Weights of a small mixture-of-experts language model, trained from scratch on English Wikipedia: 32 ReGLU neurons an expert, a variant of SOAP for the experts.
Below are experts of layer 4 (counted from 0) of a mixture-of-experts language model. Rows are named gate (a neuron's input weights, with its number), up (a neuron's input weights, with its number), down (a neuron's output weights, with its number) and show model dimensions 0-127. Each number is 128 + 24 x the weight over its row's rms, rounded and kept within 0 to 255. Numbers have three digits each.
Before each expert's rows: a language model's description of what the expert responds to; "raises" lists some tokens whose logits its average output raises strongly, later layers aside. This comes from a sample of Wikipedia text that the model never trained on.

# expert 22
First letter of a lowercase word after "the" or a space, above all n in night, nineteenth, nick, nor, also h, g.
raises: "ick", "ar", "ation", "erv"
gate2:139110122104120117146133179140127082127140153103133121139103092155119095141092174156120161130120114135100101093091116112155142125128115099169145146114141160186170122131104172158150120111147147111173142137126127119131150112092139099156131105106155136103129125116153164089148084125134137117119111117099107161091177128087136127132126126130151122133067121106151197120126145121143133130168
up2:137108125129120111137147145118163100126131155108118168159133129157135143152119180133138129150116114125083115125134081137107131124151101123154147162121116140167145148135122159147129103134127118086139116132137100120137135145109127103157106098119156155124153124095173166066138110118130107116130104081097120168084142155082122107099110147115152076136072146107162160135096118147137138099197
down2:126156153138159154112122139161165147103090149137098145145152155142159116119143096146091107131124152104094121130176141122190096147142170142098122168144116143136143099133145107118146118107162143139162133109147094118116139148145105134110054168108114151137104130138118152128157098120157112146135147074141144149110130148134106107151143189111091113174112156090134126138112142109108155108143
gate3:108155101113106129125114144161124133138146150099131118115123154127110115127076123095156103124141126101149091090157101130082131180098126069132115132123136165165109101149107093179125159138181074150175161132082132141131143143112126160107158122121101155128120138108160127086135122099118140109129127111173165148140124134136110106146167154113122122126148115127149124169149130091162145107151
up3:144109137132131148132164118121124103070132121127103130120139119147173146124146115157093154123100136143121152170105140133134108142123161148093129123114075122140156113111137143122152124119112138098080116099158153147113092097143157152156148111132158130151109117162101126163145134217135140199101159116141128077119138101137146116111118096117157153098119126129109152103084105153109090134130
down3:155129075107128128143165113159121147123093112156075101143160129170180154122150088115142115147102115142112131108143137141126155105156135155119117113105129181143091154156117102113105122118070118155132140128122101120146133123138117110140178166111121144154093104129114108140135089127113136134127098152098117152117106177106160145108147117129159104163164176117142128126084124080139168144142
gate4:075130159159100130178111105164154170139142130142088135122141136146113154130130142124145144154174130156137102156123105137105144160146160172128116166148100143125129150154170126080118116130125132110125102131098095108172113099114129137074147124103134122119175109141154113093101139156108152110111109075080137120146150175133121161128072145113158158142104141134142119101147103128122149127138
up4:126117125177081136130127106128127157137151135134136058139150140120140117144109131147129127169185113113119122100099110141133087142124158130163104157083148123109170119118120140116070137135161158130101151153094103109111114108102139113100111139091131089117126152174125131143103151129130126178197164140105116138167132138100117135161118104136115096085103167126124116143097107123134142111147
down4:150126139147142138172130106119107110066151130089161119151162116096118133127114113113131132140126157155120160124099132070174128100139157102118149109117131139099132146142088144165143113153138087129140164154124166118142152196131168075082157168113172131145134121118106103123137147087100137125105138111147127091114120112141124091133144115114115087124098146141137143128084141120140131109084
gate5:130144180133143124157122145134107152104148088166140128100119167158149123147111167099163106135138119118159106156092155176117127080134108172111137082117129104142140106106154133158129124159098116159120123160135138147101131117133143167090120130167196110138131117144108145132135148092096129134138150136102116138132150112098104109175181106124095157100164149135138146150113127163112128173130
up5:123162172115167151134117108129089142124142135169126103127063162133166122124106149112142134146150110107155110156096140201143143082152128173152135134133113113136121122117156124141133115135110125143122119178116134151104145128125131143114160156159191107127133100140145147156153139129113134115129155134067133135123125124099109113176192090111085128115139152138150135144129134148132117179109
down5:114115138105130078142102123152138111173151121126122128188131189132090144155093119123165130115129134136121125150121121135129140095127100146135138121161138175126078113142144114150146144124120127099171058117110102162114113125149117137131094110148199103149089122116105137162131091118127139098144104149150167124089130119131093102133113105148117133092119139113125137159117107108080100149089

# expert 4
Short first pieces of capitalized words and names, often S, A, M, O, such as San, Alex, Jos, or the o in S-oon.
raises: "ch", "u", "p"
gate0:163112131119141084109152169152101126149173107146149135127126154130142114143167108080120150161150106141134118144135099146112131069104120138093140104143107155148138108121134159117150163127127113148130173092146116141114090134139130134140141124132097115176084142142142143132128109070133168100132168113155129128088097087170151156128129080145142131115085101132123111155145157124103106091170
up0:104155107139146066111127182154148121135194116150128121118135134112102116155139127095078101127161099125124136151129106113137138127121110136119136109091121146113134108148110099099138141146093086126111141097132169130116073133159120115108114131095077112149120123102122149151109120124097100061157136168125144128154114096105134119101100136114136151156092158120120096128123157149090088102164
down0:110148115099170120137132188125155133114093170155104097080151081116127160131138128103118160139145137130161118143130098110127135109115104124143179121158084130162105102173122143115107100139097130115114144122166092161141165133116107112167109111138111117093139154162130126130070112104130144102128106169129102150107098162145133155113116091123172098124153133099108104099124110148108124104154
gate1:115140081131121120104146114167095118089135125159117166114149125122137163116115117155093085148123127142122090132117146163121126104101158110125144147150107156139067125144121092113145103124121104196169091101124103148094152099099121161127072155116137144108110126137102162112110126153123133120109150180138104144080129168124126127128104106124125088148162127134156180124153101137149126123150
up1:126105131097108118086118152100087172111173151106129141145142115095102118152115176158153086119112136147144116147162100119106136151152149093157091117127145112157168117127095123147087118130130141175165126134088104157155113143149112139134104118147104137133136149088102092098099105115140131147164095131077187135116141146135117107147109134118167113126171121168114109123100112131132115154099
down1:142152140177134126156149135134143127105127181123110154134129118088104108090115164170112145083102120122115140102130149153100111108168147133154147125116121123111159112111161117128127129124150139117145136085131137138127104128154127126088141143127163111138122121083105148092153140140135094136120150096132177110223112151102144085102160149114150092118123125134108133115116137181098121104183
gate2:136133159143079114112085141126134123093123151126112076115078130118143178105146098150128167181134129141118123110125131121164111117119098109093121092111084145125145106135122151128146165158085158142142146106111156125132108121168088147133093108097132114152132114166157134146142158094119130152149114130111150107113091110115098095082157099157143135137129174136102108116133128181088116107139
up2:156113115121160139149153114118134115162123106124140181133160122138142079132095153109121085085100137140146140126124109104093125154124167150136145172132185097118117142114135115129125085125144083133111118154178107126136100134125148122129158161175144138091133133126127137097120125170141116101106138099137124158119148168126146174173085151098091114104141093118120133161108137087150125176107
down2:178125134160166141161139134114087122137152130156142168154146156130160155105126127135152153137137138135105134140081153143148078139099140089106107124122143138135122129128103096132125109088133126121129110123105168123108124122068140134098122149103094106119084107142140135131129146172103116150173141138118155127151166137121081143086143077127182142117095125084081121156142112154154085126117
gate3:159088151095159135101131143122152111115127088121128128129102134119115117113177162144129146148159138147119106095108136134124129100132185141110142105134122104161153095108108127102126079141145132126118143128110152147062101101118160126076129180129132127109121160154114130130082152152074143116156097143131084154125115118115109107123178115140168144166106099148115121109160178124151138101152
up3:145089163096149104122116132121142145118118082136128138114097139086119090108173166110119136168109133146102112104124144123154094067144150126100129099152132125158121096112086110094166114135121122122133137120091144138080092099119143123102105185136126093133137146144112138117077162155115155109131098125105103136123098122118121078130185125146154164160112121150104135113155133114138122084142
down3:120144162145170152116086128090093107113133128149133134118118122118159104115136116110145141166107141137149093086101128140095141119122149121123106129131069180122152105117112147145125106160117148147125110150100116099099113153099128103094150120110090121194126152150137123114130154151123175123113097123120146118112155172156152198120164097132083165152139107157144144135106140125138082111152

# expert 49
Single letters and byte pieces inside foreign names and accented words, as in Mozambique, Czech, Vietnamese or IPA text.
raises: "c", "v", "k"
gate2:103130101108123172122128094112116145132151094097131145155185175162116150102143133161089138124134119121152099103075170128087136124059144114131127160116110110105113120100098130141158107111148127149125100176129138108136161128138137109139147127108158117114130148130134101118102157157118135123123156112201137127112107081138091140109120142107078111116139102114105125122117116135115086097169
up2:124141081125109087138092121158127139115108148108148142125096129087129105127169151119127157173136157143129101162147092155143106144181110096142132172124186096125086107107116133103093124143126170123122122092121157124174117101119140137125138157134151118142087125141152108111158066143172109148137116120126102131135159146162150157101124104180139126117119178114136154124148132127108150141109
down2:132107119115159114134119119119134139061142137137163138109169172092170089106131147097115173112128130159095107140079128116165134151088135130144107154085122177132102152113179136163116096160120115145134144165137155090150118139142096138139125143152148088124140138107151122161124107104144152150132120143093134068150135158129123082128128116155134152096150106137110164095131108114152120134114
gate3:147164126152104131140127136180097101110117140074130129108117090133112127144163108134111113125138102155153148078138127097098137121137110147134122122148113126142084113143101142152100123120140144172109150159112124116141169118124110155111153082129149165155183108145149149116135092143126130132139123160125130111154139154112129106127083156106145172170120093164175183079153114142127169109105
up3:125130141164102133129151125143093104117092127129109112133101152145076141126117091112101120140135123134090127131153133174127130098148092154095103113116110085142145118129130161106131107107157131123121129111116111113153124117135139149110120110143125120160159086145137129103081102150119092129110152170119146059126141138094187157106069101117169122163126082100136122076122110134161162113158
down3:129110086124155154123146107108136127114147119123152123136091178129106148121150145125114169142162127141104125123138071131105116122166152107121094172104153160143142116113150138140139117125137113128114152101126101077145152150141131093160111120130130144136094076117106130081134115167126183139177121147157160123139132113119159077123130153086111093135105102135120150143109185083147134175146
gate4:091126112103122107105144086105106132150088164124111134125155126160118083111166153138102167146164141131122142122119138131155125140105123153150121169181139147151114091153113141104108100092142125127098193118108110168114130137124117123130150134086179174096107101120144126129130111159158120130107085096125082116164131092119113155119168142123127178104115167133157150105137113134103111141115
up4:136134153129165110127146068144141136111140115119125151100154092133115102116122080120128140135138106148149194164116180125176127128105123174110128093136106126115133110175140120094118145145131180135147130116113118146131096108131107100129151138095109122074109129105176113141107113111177166106124127111101098137166104117136111166162138145110144159112160132134126139088116181163142134133106
down4:166175131178121114100157130115118141161137120141119119165124137106118126140129095088118170157125157123186130118138131151135105117079151121157139157094110097125160098109133157109143153087137129134092169113085130116174108132127141149118163159127139136089121116153128130133113140112120131145161153154088133118145135141043099139143098123153114087113159133133106157155090119149133094141138
gate5:095089116096112160145119144105172156127117125126103145114138104144134148102140178145101134147115088165114147097104136120107165150094128129110107121134111144119119148090098111131148102134161132127118144128166120125139156171085118105138110117107127155153146184129099102139164089089138138142107154153146100120147091113089096111075132082128096079101154091105135126113145124098149137154109
up5:108096139112090157146137131153147119121142110135137165115188148119177137115121099119185134142142073150158142102130155115147140139114115116146120094081161110114126163095120136186152149167156126152126121159110162144126155124111110132154130109139130160172139157154150092108171130114108122138163145140151127131171159152094101121115099124146164091133119103137113120153146160150101172126140
down5:133107123138126118140133105111073087111164123113136103133148175122116126095124132136150146183132156111106136123163137077124118082137132145128103148095133167153133121102129159106134136105151140103141142131091150120146123104118055120140152124120078106152106115103069110132122092160139134110163132163145164141145119142103113139178124115113149173099136130162083098156155121120156124109143

# expert 24
Second pieces of words and surnames after an initial letter, such as H-og-an, H-umb-le, H-aw-ker, C-amb-ridge, plus there.
raises: "n", "en", "l", "on", "y"
gate4:142127139149125125161127083147122111127141147111136071118124082140145135136114132138146111156092129114119122179175150119137124114115160117154140157123164122137130085135110117121108165109111118125106142100101142152135158133134122090181138124136153122149137110134113162108127134099124192134132084084122136110111136136148102116204160176097106091147154087136169115133125149108089084138122
up4:087113111116102116103144135182139117147109092111168130185150121119154094145133112135097179142116115164143123134130095132097092132113127081117109134152143125118125170101164166124089112115149163114135139119137144124132100152130138170106099091121082124099088110153141127135119123141142113116172106145136134128122086195126147114137099148159157126113107134135096146088089110159096124153111
down4:095109104095152142149148089100155132154118107110146106184184141125114089154136162089127139161122145144145158127125137168112104138091148117113133117130114140113081119104146126135086080100147140167143138111128157144141105150178132130119136131162144112192132108103141117135171117112106107108132160112119145107154124171091150162099114117143156152142119133107161120115108096114136120177147
gate5:148155137133141141126099132152116128096140135101108121134158087127135121118068151144066170143132165133153100175114146123149128177098103117149113113128160141152119138143141142150157110096168108115119105157147149092077131112176173156124113107118129101121152106125159168158181141137117140109093150127143139130112160163141117126073136142151101177147124127141135140150137112122147103143152
up5:118174120114139137162111163134128131117127111133137156145093114135134109120111174114062108153138162119109112165135106133136103129125129147156111132127155107139147126134181145126158143141148099084118131129152170132060123147132145129109097103085130099107114104136129138116203103124104147089112163125164126120084136129147103117119113158158101148182072133139132148148096113107124135132156
down5:144180104135116131138110100090128142092131099140166115123133105077128098076119120097103134135132190098097107123102114126093093119123097120115114123120143138149127156138171165137151130173118134129127168134131098177117117164126125108081118158176135139122105139102157157134103129114127166117126148141147129133141158149090065154112135142195100121160120132147117145138146111113129099115136
gate6:109144114120109108082109144069134120126162167110145132117111085174134113143113108128124103120102100163110124097134164135158123127152129135116154130150150102136114136186105109115081096152146151135109143115108107159156089117150122148153167141187172158107140130117102162154101155124142133071131085105101134156091107134141164124138147167126124145153129120129142111108136118097113111145170
up6:147102107184112123156121121109103131131120146082121133123076081160165173107127090167108111098103113146122139141145136136119133148133148121112115139147137115119091135110103145080099134152100133141112105140159090137120138098128140164119135093107109140096097153136095175173086190124138141100130104098100154113112136140149124111090136184113109148116119117136105114122126102103097109169109
down6:149154100114120111130172148129094098112110142137094113111118159171164119150159131133132143125103116133143152122139105138116104127142140184091126099155152120132181135116101125102139140117101128126105157096125111145090147112140115127162110171136157137089087123119142103152067139157112113120144145073120124121120095097105117180121107136137172138137176142169135083130090113133168142145094
gate7:117084127159160196123168121175128126094114094116134134112119106130130138138101124099131115166144118117142148175147136126117125138081165176150130116148139072108102149146101117141111115145130131151121115118123138147165128135126134124124191137111138170163145080134127128109094114192107118152170116120115144135149106119132080147162122120123142160165159099121122101103160090132136104137114
up7:115117120128160183134170127163149139105119100124136090138103102142125110152118098108123099156143108112141126168147133126126137139106166158086116134171150096110126141182117124121105129163106112144143106117117117120144122127131136110113192147127128151152121077144105129098100132171138112116149119071158119110160088127132133152157133120115134175184124072119085130137121073138137094116128
down7:128117144102140134131154114082127170109082164134113132100175136115106122092118131157119171161141100132139115149121143088128123094142165139111141111121164122096111090139149133148104142117117077145136100122127127152098124139114116157152124149132128156175110152147115136148114119166105089060097134111117160165111088149169146126133132099156146173126117152133116171103159104136159172134114

# expert 11
Single-consonant or short pieces inside foreign and proper names, often in tables, e.g. Lening-r-ad, Viet-n-am, Rosen-b-latt, Rober.
raises: "ith", "ich", "oth"
gate3:104116099123151130134137147107133173137128185131142145165142134151143155128099132111092100135135137147112128123117127156096137130129118128105106127144150119117119132172115151098154161180112110102128114155162157130107151118140149125167149087143143147152088131140159149141164105155108135078149145113082099176139135117119101144166114154156083174106119116134123091196158133142109139151173
up3:117124073133141100146107140100165131155113115128140110150125139106167117113112100116133105137124159166103140092133143140106106154081160125200079145153112087118129126142144106082160159136161135135125087152082135129144137140119133119128137125097114098125095147159147114144132126181097109078128122116086089148136102116109120138133126155167105112138104147136154094119111167089156103131118
down3:102155142117166073161114117130147120139119142130092103145162135128165183121119109125102109103151094098126126112150132120152102143127112091113140109145131109129113118142089150109125116141145151136159115158104149095180188129113136159163148130144148142179156126091110158130134105108113142112121113155134052165161092122144108134158122125110153115141168094145106116146160123117089135137157
gate4:135115121139127159112140139176141142177142119130153095152083115145147136127148087150162143163120149134162099143122110130165103139109122098113123155098110138140138121147133103145162149106082123126124119129135142164149168101115102116118144117117151108107119137116140124122146168119110149101172126061131143076109127158108104197119110124130126143150125117117106132125108113096166085048146
up4:131121164115130103145108116100152118061099135140112132086119135137128116165134183104101111070120101106081157094139101121139162132128168171156128107133161136120119134099154123120106134114138144119112136092128122097121114155144151124150111146117104134111116112119155164115109096125125087143089125167135139137140105137138149090115130159120116124116141152117139123058150150141100169205114
down4:149126133130172161133138139091090114137124130153146135147098147129150126101090150120109122137119126108162112126133135144120114131140103127157131108108111088146141101121077101109116128069180137134149153131143067136121132101137083139153090163155170107132089089097092118139094125098149124146136152128061099107102144137122123118072138157174137113162144134118134123156131109167103103129134
gate5:153117156115138143091108103106142131172123135147124139102098167154114156144091109184165134116119144119137103128093117122106138086166086138155135119145108138172143134121107125087120120179089115129148119140113070123170140087129148113083139126149151121118150102122114104124109189131109170109157106114114115180150164147134119119115181140115138122137110160117168119148130160104138134137146
up5:110144104139131109148114121130130122087142122135108122158109139092116114115173141117121106193134125165146159092125126118178145164095131128130121141109119119099140105117156140139144128118153166116137156123140162132114104169102115147155088102109081140126082125139127123145162109107140093158112122182151107072124088118104139133174077137151100089087151111128098102170140125153113103136112
down5:123114171090141121126125122176122134065134135146154134124111145134085118129120076121149147144131155139161179152177135124113170124112140117171149113165137135067132135128138132139114122171136155127158137112125164152112177141142138119118140101114139151104138147108133141142153198148119104097106149120163102101124137125134134105109124081118091118100132120132112084144130159169157096095141
gate6:109101116107138129145131101093159083169119128141109146149135139109117147143113102129095152139168161166125135124122133118101169124089145155108144126117147079133069132126145097150105151080120105130157111121130147101100138120115099126144154132093109130148110174157100146166120154139114133157121191073109152163071143102091117140099119131130152130141163135148113103132137153125146112095161
up6:114098072133142156189101160114153110119150095120105111112129116088124110118129137114137120151090140154144123117152109150119102116180090142124139143141126117157158134153147114092083106149101139109149099137124136113144143113152103143165127129158170058117147122152120132138132105135168100102129135106130124139054174143125143131168119138121146159126108116081124103158112126154116160092112
down6:089113117137150083147107139114121123137125091115162143115142112152111160086082121122186103118144146128107072117119151161137115116138162131086100100129123151142175120110143116137119131112145082147119090153148179159141168147126107114171175132117126151102117145145124157134106165105131143163111100169107122130085130093118122135129159156118163145113123130142179146098125135107163145107110